{"d_model": 448, "norm_eps": 1e-05, "rope_base": 25500.0, "init_std_down": 0.0446, "lr_head": 0.00951, "train_tokens": 483200000}
Below are experts of layer 9 (counted from 0) of a mixture-of-experts language model. Rows are named router (the router's row for the expert), down (a neuron's output weights, with its number) and show model dimensions 256-319. Each number is 500 + 25 x the weight over its row's rms, rounded and kept within 0 to 999. Numbers have three digits each.
After each expert's rows: "comes before" lists some tokens at least twice as common just after its tokens as in all text. This comes from a sample of Wikipedia text that the model never trained on. Tokens count by the router's weight.

# expert 5
router:438514490493487470480493534473478534506497475508491549497506547480502497508503456477438467461492514516486473461525490524526513494489527508521455520469495468494568505542503508510510481468495555
down0:528486510497499459490495494497497481516551501528486499503583481515482488479494482506513473496484489501489530498526481507536500477511497503516483490497527457506507473483517512487485483482473471
down1:481496491428518488492491489472490483469496528511491518513470524476490497470536487534505556464508464457482473481525514494571491457535489445492533484509503457473508502472588451473483468536486508
down2:510533516516524510529494526535528499548486461557486512489533513502493489505535489500514522465452479495474475501497506450514452514495495514496529501502496504469434512489493497526505512555488519
down3:483484489486496537472492482487517487508507522472521479511485528504451486534502486461509487495545522542514547504508516481485523575501527514487510456517526492509484507501489515527493496458491535
down4:497494463542465498500551528502457505481493519517506487496471516493497499525493506478517482490484524517529501496527490558467545502502499485496457544476503502473467450531481510467502518477508500
down5:467501469537445459465505482531523472553477517492502511442497528458497464511529525487463487471506495478509490486471514443531468496516489485479504489425476524493494489472496515495487537506516495
down6:500530517495494499486520485518481481463470515513492500492507502500536522455488468484493453557499519526538492443488456493481496547499509520468532536510477523472519505501521538548512499526432533
down7:514531465491500518482535529489531482498509525490516522505506518505524477511563454491473489524465510494469457519506479535528492476496529493492532485475477480498474583505456454481511527502466508
down8:537546502454499517522535498497491541474521554535509526499472522538499506503470498492482536520491514500527516454497461462493544480498463502506504512502518466526474492455509530528493503526474494
down9:507517506530516511503489543505515500501514460493508515531495468476570469499480503549489465508509491493518488477490471502494533480504517476482509508495473487477487507487496482491505493538525487
down10:480524501513476477486531486473476458524499475534465521500513545519522508487430498522456455552530474523493540472497508497455495494489503494507518524519475472477494522482507482488529509540514467
down11:509465525515546538513480496484464482540498500455523458490528460491513515480517500470488450481473484509501512499514503539510482480516492539483508476497476490501444477482472482483496510506511500
comes before: " the", " a", " his", " that", " her", " he"

# expert 0
router:475487489482502463518530569505478529529493472525475530551486510504471506477526485491444504467477506517489485460533458509493491481509538477519507521482548491499526496485485474510495521458496529
down0:476528486457481472461499506522520495515454462512520519460525551485533510493520484489519500526482478483514482485504483466489511544500490527494522485485464466476528517524547499486492524525527493
down1:503548458519533479499523495528520504548471493488524493476470497517490490456480533504522495552470460561529475510528473520477462477527510477462454500508518489477537505534523459500489507509528490
down2:457464509520474501482512520480474524527501502504489501522522500495508509478476482517519508504528488518506504513508502491532472471477479498490497503489544481507514490458497503483508451465497485
down3:477527511485476503489489555442501500508537467543481526525558535492498493449479448506527471463486529486489472518518464502471455502496518464528535470502504508526504425529503543495463490499488484
down4:518512487495520500488533497512499521482523508510516517540525506496504487505528530484504501513495493450515527506428482514513501494540464498495473513549482497490524563512478489537519437529467501
down5:493490437467498479518491508498506513542503536520501505478451526484537490460515505514461480503502486491534465484531496527491506475531504515519529505508509491458525488518467471492489576506512517
down6:491503516488528466504510506482482480490502507496520516498497519454513484423544525493526526456500493494487485524532494505486465476523473474507464540517499520482536506506501570489496474511512481
down7:496529546544492482490527497538542514525525523485509543470511507511522488476518487440494475468494517507514526502480468522511534553488509518486525515508468472524474492486514522511496504501465521
down8:515520499493541499491474518490481583480501492533512519522500499535432498490516548526491518469467521481495523497559493493531462520503529534478483530483457474540528490486477518530523522468538493
down9:499477487479501486516459515488517514525496492512503490509478443546513497489478525453526489511511505544506484464518478540550474500449565441517494505478556486509492541533493497505495449472480470
down10:534497532445450488459514522512505526509449488515543518476502513508503464566535506531447505516527508507488512479495472499532497504528476487484506481467505500498492496545533505520483449526462502
down11:500494494513498487517529526479499503505481482445488472495497548508468518496527483482476470564537478521495490499501516512496491530510473482509499493500512490488488505484514478460499474529488537
comes before: " |", ")", "–", " States", "\n", "_{"

# expert 23
router:467470494502483474490522512496514492524496480544480499510481508491476470487494458501506487491514487495492473478489501507513492492517523496540508505508497489494556538504479473517478526475484498
down0:489492517511511509517503520527506518435550533489549503491466467476489479521540451493493521549485469499478527503535521481505504491504535489471525463547547504541478529490491517451466482462472467
down1:539533521474487496522473484516440510465524480473524451515495525459499509499515495472540531510515481476456491501481520520511511494485507506489497532502453484501482485467507476516441481536483558
down2:487494527502455480494454547495466483482503470468498495521437485474511481516542511457511478519519497495519485471482501487558514503461518510478494501510464528483468464504503493436515442519490487
down3:493484504522491526529490529521471523519507468476482541480505524458495425526537505455516518500471516491481483460490517488550510520513461512462505526539552524485507479496469492474480534470526476
down4:540518477468517531496515499504517521481499517477507515513475540477470496499502481483521497486498532532497494497501491479495506509538523513495508509501492500496480484499485457529560478491485474
down5:485497484492500524510514511456513481488546535504469546465507532511489473493515497489513504476515468529520487516483502470526497495453507506497463467520556494489513510464545511483506488486520561
down6:482497479543470493509514526484503483495494493485521505495511469491502500481455541491516525491509517461498438513475518504532484480492494510502485498480541533531501495539495482534515487492496509
down7:493548452494479533507540440517518530504483491545491477497499530490516497484480470514521523538445528487486465512469528497476476473521445475512521489512502490506522515527490465495473498493489493
down8:543517508544492495479508488521513494498500504459491490531500543452459483537478555530520501456482542527541492527482516530530491508526468495557515499504510500454481538505518585481538488519494462
down9:450472541555528478506529513532515493496518494530529460488524503493553534487475483517479505480504501492475562461467515447464477503436454531523498510498519491513532495501539548514473469506478496
down10:506482520492475470524518486518502503510458522506467499515488455501491490485529534488459519510494484515483522532523506490471482485525493498478470440464484505516556502499506482555464517522521494
down11:526483491489499531482544541500442497509536505552512483517499526517490545522531513503524492483480475493470527538453484472485497485514511503451481510459478459499472470513519495443534485514548503
comes before: " to", " in", " by", " The", " on", " as"

# expert 6
router:492485491484469483492539531484456515549447483545496519523509535486495483496461492479508481495495514525509495531529445551514484516495528483530493504504521511518548508474500529497503548484501521
down0:490494489529493574443506506501501468523493478518481487508502488485552509477491484511497527485488450504476507456482466491507517467552481488449506519500471496502530490490473529503476517497491473
down1:542484473527492541490475473509487492451514517513507509511513486471504493469535465494493447452506486513517466500515483475496508481465519531503479483529489471514484486453517519535522522514522471
down2:502498479501458526504517507502460528496519511458519499501548535498519513547515487465537474521528492477532478458491514524463498534464479519501483486478503523484554516492482494471529520492540506
down3:503558518534517452498511470491495476526529522495501551492494465510467506506481561480513474486475500473554511490535496506487521455486494525504513516554515522534497520452530514507505499474488529
down4:516541516488456492489511481487502498453534467490492491507497475498498445475505537446542451491495475499507491523488471527451487516487463451497530493493486542487525483505470511498543505540524552
down5:546472526489518471496506511455527510514511507494474482519498461491520522481517472483435478471483489500503510466465539492494495558532488495519485541506513495493514476501495495451507494496490483
down6:482503512521560486507489470491518543488506490480475493486515494473475527504494547467482493498442483522513541529486533519481500527473524464494471515471489522491516490551535473516505507512499454
down7:481518479472476496477469478504509474484551493452521519502497506493489499512469523499491522465520527498527539517479500474517519503515541488519461466510525498502500482469486486531502507496513499
down8:458513494541492522473502489445513505488513491475539483495525539476537493529503522541501522511524529502481539507466480500486531445509466519495528535526525494534499477495475541516457502485487509
down9:469512503488517473470505464475529496468517541537458471541508465475533468518511511456497512483476493529502489507513498500480441496526518526480491526515470517463449516473495465439495501470506529
down10:520496560501476480499522448477541506521480509493488487507500548488485454504496505510444480489467478510534501456516469510451488510486468525505498498492461532510503506507488516497439503491490482
down11:495520459538557486517479510515483446484502488543512541454492473521503461534457499499457484500521487514465540527494546505497508514510525515542501507475481510530514493502509504480500505548495477
comes before: ",", " (", "'s", "\n", " was", " =\n\n"

# expert 14
router:526478496493488502517496534523492530506489501525505529520495525511467522467477443501499484489480544511511454483499492500500508488552533487520486493478448474459517479502471519465530531478460537
down0:563463533485452536547509519526542481489473539476503503514500540435508462468469499481504501472516541459549508486507526495536503520500493521516502486497555488522512487529472511439478483512490489
down1:511507482537523476470477497490498467491493505495485500478512468497490483525494517480513502484494515509445472531464511501471485533479460485467526507518473536521469448505528544471481529471479477
down2:494489523501536462501525518479507495461522505552513542519518513481474551500486543509514463498468516493494479525495472505475488520493522536521509519511501475507478497471519505514528531525465461
down3:509546516484507481486555451492466523482484526517434519477489442493541512542464521496450524485482522505504454524476503466447539540469501522508540473480487495528495514470545490514483480499513501
down4:536506483496500532548525513480542536527509470495459467490488525493491498514487477482508486531519469452480471520501494483532512497483488509526512446489492500491500500469504528479512485493474490
down5:503500478500527544530487469523504491534457491492474482484478537476520479535542512481492531494525440527503510501466501473497466490485495474501485523510467481525478504535444492426516515505533473
down6:498456502495520490532504525485486532484485482554510503474456484487473528519521515541482532507549472485517486467489536505507493505527500546508522492505516482486513491497527524429492540477489522
down7:506454454548505508519477464508459519512515509510471515471471489497520529494482513494512509486495476502497520535500522517532480504486555497483472473468483480522499540512514520552515525531556530
down8:540518518544515479460480504491470538471514551501543493530437506501465474501501519484471490453510506494493494460517494473556478500487506496532465497488496519501500501444491497488531488502484512
down9:555534452440491490522496506499468481471484506489512520549511553492446506506487509461492511472484472532490494513502552477483530543474483482489555561509530525499495532494487486498513485500533443
down10:549504531478488543535473515503548501516459527480507544506526508506512494492525477491489547463488541462529525480435496515516554478502488507540486474516500481508483536488468501522509518515527486
down11:549499510475484510501502517481527525445496505517503558480530474486523488508496477503510529488539473496519508530499512500495493501476485524552502514494493504492556493473527514446514470491555514
comes before: "-", "|", "==", "The", " was", "==="

# expert 19
router:473492512446478468529503531529490507517446520518499518495534510503501532498492479496493500483462532513451502477502504502514497456483529485526527501475501531499505508489473524520509488474498518
down0:458489498493515531544487499515475457535502511487469494529477438474498495520473473516476491493507500464470494480501478519512476498523470465480496470543518536477548535527511509511494484530502500
down1:536496508485487520502510525495487465484497394532487526534460493457476497469519482525506542504494512505492469528488537468509509539498502512468513495509514534500506499529476544465462544496513517
down2:495497477522438506473517476520506501455500500526514454454467494495482492482539482520531474498479476484476494496492482504499479505477464513502456521478458522492486461478460488536499514454510519
down3:485522512458520498474510502499499450498512521490539576480523507541507443527489498483526502511490515532469517526493454490526470475482492537498538526482475495500519488478447551511465463511497467
down4:528499510470522541468521441481546528455504477520492498452513465505485583459485476526491494490495530551480463519531545478504503489506510464486522553496504502491494493508506515579500509473526488
down5:521504497484486539526499490509465463516504469486454486520496525500501532537543467466457457480505508493461503492507492504491530506526564476489484509472478507502475522508506519457527524483516478
down6:502497516542501509500486457484498542466558487471504507531464491474515512524497485521452489530516522486482493481507522505487508521514501510502515525517496504486506533503534499480513520508491492
down7:483505480456530508544458561467516533520490502540471508512491456476505510443509505530484474460550516499488473509502503512518494455554535478506530517520487484526453505485505498487469505484537499
down8:474441511480462513473509537498476476522450500528501491494514472527493511485547479503539477508461508522496487525478522483493490521488523512524482534491509477496533505467463508444513531479553471
down9:499473490479544529446477493492519503461506502554481516488514483530524514543505473498512520509503500499546496511513555490489526489510560501540509451489479523488530503525472483472492516500468509
down10:508514485458466538479516483497493491484494462517503525525477483549474535506487460511495455482530494525470549505498483521461468505492489510456485515498545513537487455509479488518507519533526482
down11:528507513495518457476476477519504529500497538503484527501539500533515538494470461493489458425479488515439559537536509489504459496471494498493505485516497541468535493492470541509517529492452516
comes before: " of", " for", " in", " and", ":", ".\n\n"

# expert 10
router:465510488469507498478504505482478495541482488512493515477513517483473504485458498476464498479453488526481490479530483524527499499493520480515484511485514495493543524520491528529475509456483523
down0:465491495440494503562524532500502511473519462504530485527506498501465471496523517497483555488516507465512505480478515518515519526457522517496461506483500486499482458479462501489494515445463497
down1:522488468505542530483525459544532527488525443504533505496466501494462539547515476478456531509490469498458584499507498538484482484505508508493509438554495507522496506499491492523518495517490497
down2:491519507500516491451522496500483448483483530517465460532498496505545470477554555505483521520552534483487528481506527516514482508478488532537507531496511517484515527493499519501497482493503474
down3:464464479518477494508513492473509479441503507543509465502469494464466525514501507512487527461509463487518513495499514514470558525488461520517542477507497475488499498472521522524495518536499503
down4:501504499451481510531514568510474560479517494497491466471530530485552493472528515485518497543492479478486528446510503501515490473497502460530493509560453488504514497519476489464459505475493464
down5:526531520463542482461498455459487489499510498513531512567481506521473489493536496483523465518493497504505554552537451516564512497491520487500502478474502451544500486518490503511500521460555485
down6:486499465489481523475500484509476509462534479458485489516457557507465547466503489460509476511490440483469528524517481490479478475506492496501462512521485541510532533469484503463492539522517491
down7:529523521472507469528526468533472498495513503520478535562515492510536491533468510518496508470482539502492478510545475494493501510478478461514505517539467505515519486436469459472489490512568504
down8:525501471502520516473530509481514469497526532471447483532457535499499499508487477532558528470472546409485486493498503500440499535466512469518514508517501510486527492448495479505507516513507519
down9:505499506491501463510490500473483488515487523443536472502542489506512468514478485474508521509408518482492482474491517518532478525475497511465507492485529514461490530493527492533532532547517476
down10:463514507453484482510517479487522501506469513510529482508531485492518499506521464449508469498475506514524516564519491527483533464512478525488528518503523532489522482514493528523501487508473542
down11:512479523503529512533527529501464480554513501503498535493508493464506527516552548459483524515503488547482537495510476488493514554512527501485494481495488533502461505491481503503505498465446515
comes before: ",", "\n", " (", "\n\n", " and", " in"

# expert 11
router:460501466480502501520533560492487524509534494508488541495454519485489512498495444495487491492456527538494475511512493527508481491473477511532483527489476508522490503470518495515480538472528519
down0:472494511567459520483541472484539506512479525516489519473478459494506503489496484508476483493489525472533493553560532530495507505474487539507509483473497491505511486483531477549497480534512496
down1:470482552488519498490417482520484475518500483483488491479478495515488481489451484496488550531470511490478517510510499505529500504499497515461486519493507494475495466480506491494506517469506481
down2:478507453475514506522482530481525514517535483472495537548475520526507492501499457512487497514510503504540475463477516472455509490506489461539486535513507525506512492514503476464498520490506511
down3:486460527489489487539495512505526466499491503513507494514518523486458516508476503494502533527506544508496508576461522487538469469489515464475503546475479496491531515499519478523483492509469505
down4:529510499565500513494482497443510481501446490464524495495518525493494483482502537466529533480523517479528497502473510543480498519495533457515501490467485518538509478499495482491534555463538488
down5:469544501497505474492467514513478469524514528519515535544493522505444514512499454485501460494517481498495460580474494460472475504475503539500490485527527521489502487484478536455496513491497456
down6:488501566468485522504472484505507492500533568497486493516546480540506464525533509505504484489503476539507503477529477492507491481502473523539549490485473477508481499482443459522519471494483473
down7:454515447498510479513527536516488477521479490563503477494497471537530456496494526528518480510503520528497556455479482500574519518523500524537525497451487513483464523497472471484459512475570500
down8:493449508512508507520442456463463430473529528481457499500520511535480472486515495503478525473471509542538502537535507512488464494511502479521552516519471515505492459488483479540532499510515489
down9:518489517529468464487524441478509498488507477508469461453478520521500466471512451492520500515458474489501465514501492443511525555510538479476513503493471469515517490494481499466499515505494531
down10:539505497510514509508531494484474506466526511525501536482454509458529478467527547522499482459500536509475524516481482518537483510490520510474516493522504508498545495487501489574503496518475516
down11:497510503515546454491520514482503474548513501520523511522519513524461520480503480536456505486525490492515475447510445493467506533518465504484494514517462504537538503477508484494514532538531467
comes before: " |", "0", "1", "2", " |\n", "3"

# expert 22
router:479492480465484491560516500494473508523477505504461537518513526480498502480477513492482512461488523518488478489492490510511519488508478500524483507499462515482507508511508520546484502464501529
down0:471531491528477492514476490503522451485442503487492545502552496520460470548477513512510520472525542506465464560497512472526516512453521492493458527506479533485506495530483489482448426512512508
down1:518470491474501514508438495481494472495460488482513508474485475486522526500493496512469550494470486518516495486490519490453557520557522528473530548511511506498525568515481468499494472509474448
down2:499532507510511514538543469525477508467439485500496530513488504502530525509481509509467485508513532468476492447452465472535449552528525543467500563474484525486537512524462533498493515522487449
down3:494487482513496449514518528444499533534468491500470517501504500485496497491470499523533539513514487479511505485460481527520514498535467484475497517519477514550558485511514484473513513494502514
down4:496503502511499511502456457545500504516489481510529497531529490504520504510494503494518469490509498532547537495478492496477473481467510457492493498484527519502479532494486510442516473465493491
down5:484497509459554449511530505508468509473496499523525480502479484484488479464453470500482523536475459503496506521497493477496503529519504504529475510524501479502490546500467528511498480527511487
down6:501461479541518486507514474469527505516506488531487528485481480519513496539474490475490540512519494495526516547499478488534544473454484496540472499487534479495450534505502483479515520499527455
down7:497468494514497525497480546554512528546550475469470473482513469496481493493509498477458497460527496479502482522516484495469503514489508513497533502503532526504493526557527523497487497489493510
down8:475452510512497531449507504471501507513477525497504500486517508497516523537473549515454489478515483499495495459498545504494486544518459549538500490442490475500477526502494446509513474510456468
down9:524490467482522517535488541533460479486503486494530536463502479562534511517503494498471552493541502499515465543486498529517497533489520483528482486454512516494444491543503520491514514490523485
down10:511452523466546523531467472560473515468525480509519466493536495444520510491545492497532546446487497479439504508538504511449493488513500525521508512477542479470463517507496512485468530495497475
down11:504526482506529464463453533460508462523513486489510541511496488559522494559511499499531507490483515509510459513505537541552453508521464445511462497523495481479507491471460523452531493482496517
comes before: ",", ".", " of", " and", " in", ".\n\n"

# expert 16
router:466484482495504466508529512480482572510500511509504499508499532523494511488516450492473474470477508496494488491527512512495527491501486536545503515489520502502551527478510533505508483506454487
down0:515515505506475478533509448529498469474508499451524534459526529531512497508497548539499529555496499521513477523505519486487515486502500538465513478528474464482477474499528449489523485546450505
down1:480442537518569483495492502506519507479507531486479515507488483450500459495497522516500439486521528487503492477531498520502519472515476455491482493500479512522529489463481539503477504449503523
down2:476495492523464519528505497483498532546511476509527498491502508496556485493537500478497480488513484524488526458496484519501474488500484503535458520496532512505477471493495508465527571497546526
down3:502455513472525475462548497468499541543530533557473480446525506474508530454484494500521524499521556501539534520512490532484501525489515509491505497496495495455483493499490482528530483450481515
down4:471474495488550538481515522482501517492519506504486477514523471476496487498521543513501472539491504556517508548455512532484515487505483461522482503436502479475516515480497526522478491536498504
down5:530501461495501503506507490501470475495509496547533441478500485484455482502484523495498444516507494527482489481492490490491495526503533506504457499480510475524510467491488470511434500514508473
down6:514498526486498544488535540504486545501442474532521466500497533460515450495485469530464517498511478511563501506509491499556557472534479520501464541510515464479507463484487494484462466539489486
down7:533453485472496515510479522516523508445497504483493530483489530503515489520518538492551526541463499468521506499524518554509483526518539507500462518507485432474510494521530521503458549503474543
down8:490455553472478494511494528522519534461468486452501515501502492503491516486553457508507461513511498496507466499446486497519490529449507518485486503521466538529505495538494571508496460507541490
down9:486523524516518496520464485497518489502477455501539520488481478530483533488467509475536499493523495480480521511471503506498493456493522485542507464514512497520502523483513433467484525470480520
down10:521526494496509492520518459508491487474494470503519516465468502480503503514519539477455504507499511495497493494493530540480512473471524500492501479533477467528456505441461495495523519481486520
down11:494523483447506522502489515436536494492493519483478493530512505509496519487487493550547534495551477470567459457501473533479481505502497463473502505512483501492507483509499518474465581510491478
comes before: " ", " the", " September", " October", " May", " November"

# expert 3
router:466467482457496494527512527511501513528492505498513533507495516514508500450478493476486489474508530524458500467548451542515497519486518529523485508451515502492517512520481487488509486486463528
down0:507442485493467506485517490483519513484497489516531495486523479500523517430510454570501505470518493495447498524488471494505545509517486475462520467491459474480510566491519495541512517499524546
down1:517511518467472510466541471515516539506480545476505488465501505454519510521456543506508502481517485526469478486516515512505530529494483503477471512503480502468473453537518492470467509515482492
down2:554469506518495528521502493531458486514468463502478491514449507468497489471483512530449480498520511532537471510504506471546493456501510474470485496482473502482487466471436541485533460513505491
down3:503526494466507535496470529490503484490527451556526490456506521498471445533494474518435504535489536450488509505474440488558576510464500504474552485501502555458536518462500519512500490492460490
down4:494474472513473544511519473475489490497499525483494513508456505538462476499506493481487484530438494487495507476500483501516492469527507500512511491477508515481440430470502503479493515469478519
down5:501492501474490519540504504549545543484520527488507470529510481487475472528463476490518528512545541550498544484512508503524481498527535505487445521486527484502484492495487457489514493482488480
down6:487483480518525488533519506483505481510487526454527542494496474509527514499502486499457485492531462500514484477538507472481479453521518495503523546489480492487531486518502493464519468508537529
down7:532452491495493492492482507505499501460500477491496516507523485433476473522507529477480486482480470480507535479521515496476489476443471526556477476556486505494542484502477522490493472529497470
down8:525486519505492490540510484484525501475493472517503504469495508465527508466514522481537471483500504547525528533501513506457509508538504488511521487496486480486492533525523488548519481511511488
down9:492490507497538498483466507505515446519473505494488480534484522474539497540488485480482444481482500493511537481481481542483531471531467509511484511522522514515482527507485513499482483525488505
down10:514490499504465485525488499504540499499507420469553527518505513540508506526547489509484483480486488492525506481501541493533520505534509500453486525533488459501484491497490492452479519549511565
down11:513531447526488484449511537545533501476484518541513492482513550502437475502508487511479489516473478490536472564466481503463554478469530478486544462503518470497497486488541530498503457534484508
comes before: "20", "19", "18", "17", "15", "10"

# expert 4
router:451475494470495501528506507516437495518475509506497522495521524490486523517460475503500512481457506513477480504541466549534505476504482489529478508489504535478526475496489526517527524479452541
down0:473497456457560494521459523539536561508493539490521500497516437534528512512471468487475481508539514503481488470491488520481481487503562470461499499487494479480509508477525504504535528491500483
down1:507463474499511538513515459512500534521524486500499463489505513491518513513497546456556523493521515465473469513509513515537513476496492495533476479513515476448528515493499538520497489539506526
down2:539467485524535515513499549505566557440525511515532456515481490509489482451519422461502469483494505466540511533486490511502500539487471519529508487508507501519500501488519521525491519498546494
down3:486573491503479515509472498502545483500485484491517480509520518459510499518471503492497473503478514505518495504488471516470505530502487500549481508486453446517529498489480491506452519492524532
down4:483511493452508475487499521464496516532488494535484490500495507536478461482490521518497486499509491478496487506552547490502489517480542502494497555543517488484501500533538476498526496513478480
down5:462426477493468479494520539491471490454486488479549469512491467489507475472445525526526506501513506495558449532557476490474471492523474518546536506476487509486498533497478513525553515511498502
down6:524494553476473452496522496506493500459488502493478459509506541516525521459494482489488490523469515488479520489506515515524482502497500542537551455506504505531510504453526506495482547496534458
down7:496499491543528493484484497455472450505514526513449485471499534498529472495474474514481510515526524479544534489535482495487520515508554508507509504517522455486527519514476544495481528508533469
down8:506514501504499534510500460465484535524489474527472452487488510511469492512495480488515451481519511504488539517500480501526507494497479470487514458476518503502490510485516548501480486509508520
down9:497483490478491495494505497503519492509479510500508493507556542453511526480467470520532478512471495501455501501509468492492462446461499468510488515487526532511515487483496542494521495505501515
down10:458476526492504471528505494512493520471527461516568544526515431463527479502541514518494494523495496503488465484502491469529467487460481474485521523481490452486550462503489501484540508493520506
down11:487467502550462533507486518499428505483469519518523480505513491491462507517542495502528522495494509502443511539463482509504511476493477512509503511462508498448540463557482516514494474530448541
comes before: " be", " |", " have", "20", " not", "19"

# expert 13
router:461493457453501499499524522486493536522504486512491507502495495500481512491497451520483474499502538493501458481537466509505521495480522490509502518474499501478520531505493521530498527444497549
down0:544482463486523517466502483548506438482523547514508488542446511538470491529517539510502500496536468465486531515501475494472480518513481492516526492492505486513475502493513432511509479551439487
down1:505506492512476463526486508462486474531517515483506523500534491492524494478514460468518541500501513511495495496503496464510492545498513506555494518470518477498483550520506535490494507486505507
down2:502493461470461530496534486493528517518466509511495497531535492471508512488545498507488568508502510494502518542468491483520491502494485494467519485494495497478498436480485514492529543508463454
down3:472541524566490459484492490463477528505544474509484491470477544456504549469488491455484535534518505480520503503525492511475502479523489488487456475506497486532480468448487453504508477507477507
down4:439495518515496538527497478467462506478462502511483525557517464502535474508485518531499537471492548493540514469471520501495522447516511470503474514476494473470494493504486478495518555507485481
down5:512493511518544503489526549514453490504540525517481481546526459499496540490505452463503495472476525513505505513494551505479504489505478509526531499494522540509510476498539500525468514512503485
down6:457489512507499477474460503515518495470528435520529499489487467534484490536481449513452518505537508524484485477484466452501487470475466513480515481527514467571495479508502473490474522540496502
down7:480509520478484503491523530482477501523533564461538507522486470558467522500520518462479493509504520486518452531481488497526502529474505549482530496535468490521526452479475505519502522510514533
down8:502512466502478439487467503486518477532528509496507505499517505523516499470497507487485486484511526505533506473498527504514515483478518531476450505527502518534538532468482453473491531539507517
down9:487499490514512528488510480514490530485517513495529517462533484496520486499500516486521467507507509504539437519517504486471521472492491518500499496483490494486501482458553474526538499485493505
down10:489508511468531494488533506538489477518475532487569506511519557471550513494500484482514514484484482507487485506509506494496501467482506501456455495508488553499524489470523495517517476544507509
down11:504496520501490508478501495500483547491531501519521441499536466499486520485529480476502543522461530521472491497542501482491546505534494517521472559490481515475484518447496478501481453505511493
comes before: " and", ",", " he", " but", " which", " as"

# expert 1
router:457501502496489479510519523493478483518458471497504561487481517526508486484516458504501469468478515505469476467474460528519504506501509506513496513485466503502577503493498505516507513451464498
down0:482497432473500525484458499497499503461503464528505507492500475462531468482481495501503524515477515511501473501468504486516499521519470503495483501511519525535528513473494525506551509471497586
down1:493519464498532539466533507537484541485483474539546522483545494460501520499470469489490565470526503483490512503524499520519509494510459518498501522491477530511501547491479503485503483498512479
down2:463500548515518498465533540524510464530551534495496483525473502482560516475521509499510517501501482470511514486496477432491489475509519483476480540513515484527487512529463481523514553527510544
down3:504473488542483486523513508522482496521507511477475475493452510525484517485484513454526517489518467480525520542484488440527524496509485513528464543479501514494533528494480515517473480503475500
down4:492528512510497506484498513483533526487510511512457580456489521537480494545520505506551509509480521520468474480495492516478477557502459487520483497508510440501541479530522483484502489486522480
down5:473493493558550467500484485482484522547513564514483449515513497549477483515515483517453441488470498475509508472505544540539485467511508482485515517514507488511507493515473482512476497524519465
down6:525498493531478485507501524513533510524517508486567491538460498500534466499512513541473557510529521509466519461490518515484523496506516552488500506475510466473526524528492511490492457480512543
down7:489478505474522495543502522472483495468522507513492506491514485514492511501483528484514524504473499548502494499500498481501503545475483518511512494517520502463506483472511559491490537492491508
down8:442489519506520478518466487482529544497473503514506492496512479466525485525551504510503516492534513535484475515506520515537526495505543498458517472503519493494529525470486507493475491492479491
down9:524550515517524474466534500496509482496510502448477531485493497486488518471513487518479461475528494454502513503492482506529505564408481468482488525498497507530525462543488469507475513461472518
down10:467524539517515549517513492506505493523498514530493474472511549513445527562515516554483483517534520470482538520513498482525527509521530488540503527542518497488494482483490533543508480501552468
down11:471459488474473466541541521452488554500543517519486529496495537537506502504475501520491509515477500467490470497518494525486434500508479497516477477496482518517516505476533515510524542509503519
comes before: " ", " —", " W", " •", " +", " -"

# expert 17
router:446487485527494484486534522462505513520483504474464503506480539493475511488472468452480502461495499505462477475546484521520484462497559477487481485484496486459536474504495495519474539485479501
down0:501509496516492453491508483511575486531452518459562521490524522516500525467502520470527516490478554475482558505460513493525464506486486468542501539533483514536541459471492488487505460484532486
down1:457526473479512489505470531486482524498473509502471507483523481480497531496495529520501501497537505488510508504450507494472514481509488514509586427488504526511438443491528493524509527530490522
down2:511502518497511491459499494541486457505461507450494488453466493499506488490510488507486513472501493547531522497487503531516518490473506510477493542464556444490496481484463490523530463512492511
down3:578490509554490477471533538455485500519491455517516495498476506511479493490524508507523519481503493498493466519510494542495474508508521539558489548520503488511528545482515526484480534501478506
down4:486442506459470488493473508494493441487555481574483511515500521536518496519503524507455523483489522515480523481495449477507555465523497549534524487517505499471506466467507479511522499456457476
down5:508535517511501465505474551572482505489491512497531468523513514495484499508476457513507475512526500530525502508536562436539512494441495532495480454513522452479470522487482488463483492560523511
down6:525546526519495484505504474487499555434517523538475503480521525528478550485505544530452520497481489521532492474502486500485503492571524515499469451504530518481490525460524498521528477526489482
down7:492524516531441495504536545514509547556515505516476448531434447494521464469496522493508499533483510497495416485486513502495469491489543460493510495500439485510513516545526506489521486547481526
down8:508505490484498474554500502548508509516455461519527524547468486555491547487523519532493494501551461510539541450507482489505500490491481507515511491520479469520497496480472509490467511491511494
down9:537510466471492503461508467509528503497475523495501511460502471519473489543491485486486514507525490466480514508503500522486531490530503483496490492517529502468472507533503480502507489501511516
down10:484506526533497504520468514485536490456521481520506525515528519515458493510488478505503506510476475529536501499509514503538490498528528549508500476500472561534525451486481492510512493480491509
down11:477482461538516512523500501486515528494526453488519470450524488480494478518501487489525492560522499423525486526462482527544463497499524491506536482493505443520517503458529500474490495525508493
comes before: " |", ".", "–", ",", "0", ";"